config = dict(
    hidden_act='swiglu',
    init_std_router=0.0143,
    norm_eps=1e-05,
    qk_norm=False,
    init_std_up=0.0392,
    optimizer='muon_variant',
    lr_mult_qkv=0.7,
    lr_mult_down=0.7,
    batch_tokens=65536,
)
Below are experts of layer 8 (counted from 0) of a mixture-of-experts language model. Rows are named router (the router's row for the expert) and show model dimensions 0-79. Each number is 200 + 40 x the weight over its row's rms, rounded and kept within 0 to 999.
After each expert's rows: "mostly gets" lists some tokens that are sent to it at least half of the time. This comes from a sample of Wikipedia text that the model never trained on.

# expert 18
router,176,108,161,216,199,265,125,195,129,243,178,158,219,194,227,191,218,111,159,184,241,182,223,176,198,246,154,137,225,259,196,274,132,209,166,277,168,211,173,199,320,181,164,235,153,202,238,328,174,138,186,202,237,151,125,165,231,196,188,173,178,188,218,224,295,263,182,234,213,220,165,232,192,148,231,143,200,196,185,174
mostly gets: " the", "The", " The", " and", " its", " their"

# expert 44
router,131,156,191,211,184,228,190,207,103,206,190,182,276,175,202,237,180,250,172,271,193,164,197,221,210,277,139,198,221,250,155,167,162,125,175,203,195,262,229,171,234,154,199,226,228,209,332,222,193,129,189,227,177,168,152,219,164,182,141,217,181,242,245,273,191,277,261,236,201,228,177,180,187,134,215,135,231,141,185,223
mostly gets: " He", " he", " pro", " be", " album", " film"

# expert 54
router,159,226,190,254,189,207,242,172,219,172,207,284,214,179,198,274,183,183,228,188,234,90,220,244,204,213,190,212,261,235,160,250,145,225,163,176,214,229,171,204,227,218,205,250,159,178,205,251,140,190,173,177,165,177,172,144,208,150,186,238,192,241,195,203,223,252,220,239,178,255,127,183,233,194,171,242,254,195,161,218
mostly gets: "duc", "vi", "vol", "\\", "<", " no"

# expert 34
router,190,175,123,252,197,192,181,195,207,134,135,204,217,203,178,236,211,194,158,144,178,209,248,208,215,261,150,181,133,192,223,221,171,241,252,219,182,224,207,138,231,159,174,218,267,198,232,318,171,182,216,219,195,197,182,192,248,186,242,253,211,232,245,190,258,215,216,232,211,193,96,213,168,171,236,253,232,240,145,231
mostly gets: " to", " at", " would", " To", " from", " At"

# expert 26
router,191,153,121,266,228,201,239,260,171,201,156,197,238,228,194,204,219,177,182,262,180,128,206,165,209,252,134,176,189,201,180,222,184,182,244,236,205,192,162,179,233,200,160,219,196,162,231,332,168,181,184,250,206,205,150,171,188,198,174,260,260,235,225,214,188,247,201,198,178,181,164,148,200,155,265,196,251,190,175,202
mostly gets: " into", " during", " about", " with", " in", " under"

# expert 8
router,228,164,248,263,251,243,212,188,225,158,178,229,233,201,206,279,191,196,231,281,247,114,227,205,196,307,227,168,234,233,127,181,197,180,229,241,190,202,194,203,280,172,166,198,119,167,255,228,200,172,191,214,147,206,214,272,243,139,162,208,203,242,250,239,217,238,215,167,243,212,208,174,163,198,235,189,191,148,223,207
mostly gets: " (", " ex", " De", " (19", " dis", " w"

# expert 13
router,219,168,190,250,201,252,178,237,176,198,171,138,293,218,157,188,240,180,205,210,185,154,258,243,250,241,193,157,181,231,276,237,161,99,238,185,167,185,173,202,233,158,206,226,207,188,271,283,169,208,122,189,199,184,195,114,199,196,119,218,232,229,202,269,221,256,228,198,245,193,192,216,257,165,171,180,187,201,179,206
mostly gets: " San", " William", " Robert", " Paul", " John", " Martin"

# expert 51
router,201,167,101,255,195,237,211,162,162,211,114,225,226,213,163,184,204,154,146,195,216,206,222,215,199,261,116,151,198,229,128,212,196,201,251,229,166,189,192,195,227,164,202,198,193,197,222,252,203,96,178,208,175,186,153,220,172,131,157,228,263,280,222,197,176,189,241,199,203,260,104,197,242,189,217,203,200,208,136,223
mostly gets: " for", " on", " For", " On", " during", " To"

# expert 41
router,193,186,171,292,257,167,212,147,198,188,184,227,277,161,146,242,260,177,159,178,189,186,259,178,151,143,197,191,243,252,186,172,221,118,222,236,177,172,186,160,251,196,108,282,167,175,266,213,173,169,172,188,254,248,204,211,234,240,230,243,234,240,194,243,275,241,231,234,224,198,267,135,224,215,182,183,187,167,202,198
mostly gets: "il", " no", "is", " creat", " No", " not"

# expert 28
router,190,235,214,203,238,214,193,159,154,261,192,179,239,250,236,236,225,263,185,237,239,186,199,194,161,250,134,188,241,199,187,260,178,112,187,236,124,170,145,150,199,166,187,212,214,134,265,212,175,205,174,222,185,235,135,141,231,209,201,175,240,214,221,201,190,215,226,225,268,190,128,183,219,192,243,205,201,146,200,238
mostly gets: " year", " 2017", " later", " 2020", " 2018", " 2011"

# expert 58
router,182,148,213,242,180,174,145,177,169,204,164,215,311,210,164,265,191,196,191,217,212,156,175,218,162,236,163,182,246,266,233,222,113,158,209,327,179,199,218,185,233,155,188,190,216,224,288,296,171,177,213,177,197,203,149,204,200,252,233,207,185,245,149,194,225,243,172,186,271,246,131,197,213,155,226,189,196,177,211,223
mostly gets: " which", " has", " were", " but", " are", " when"

# expert 14
router,214,150,159,220,185,168,150,144,244,211,195,269,177,258,175,308,209,162,193,186,246,162,238,139,159,148,162,176,159,241,209,150,159,177,246,241,123,162,201,183,233,203,162,198,246,149,226,222,220,196,151,216,251,96,128,175,210,217,178,204,259,221,185,176,235,246,179,149,183,212,173,195,212,149,207,270,179,168,190,225
mostly gets: " 1", "um", " 0", " 2", "9", "7"

# expert 4
router,212,188,241,225,237,199,215,205,178,182,196,166,209,122,178,244,238,198,224,257,230,192,247,210,142,209,108,165,206,164,229,215,177,167,193,158,195,229,164,184,218,119,257,207,142,187,223,199,215,147,198,185,184,167,108,212,223,230,153,124,182,239,198,210,205,266,280,240,242,246,211,180,211,171,225,244,234,168,153,178
mostly gets: " se", " Ma", " Mi", " Se", " mi", " Ja"

# expert 15
router,172,130,190,160,214,212,210,201,140,195,165,179,272,185,137,253,229,194,175,195,226,166,216,212,167,298,150,147,213,273,189,236,185,194,158,233,192,222,200,141,198,151,217,233,160,171,283,268,174,210,87,206,199,208,169,192,210,182,180,249,235,258,306,151,237,244,218,184,232,245,189,183,159,190,253,147,142,198,152,170
mostly gets: "ers", "ies", "ities", "ations", "os", "s"

# expert 60
router,232,198,163,291,201,292,144,223,161,212,193,167,272,168,152,231,269,123,181,193,213,181,251,244,251,244,182,91,168,279,215,238,170,153,201,183,180,185,224,195,208,164,196,173,215,148,224,188,194,190,228,189,186,118,160,217,216,197,210,208,242,242,219,286,203,224,203,262,254,209,240,247,182,158,214,197,202,221,164,156
mostly gets: " T", "T", " d", " D", " S", " Sa"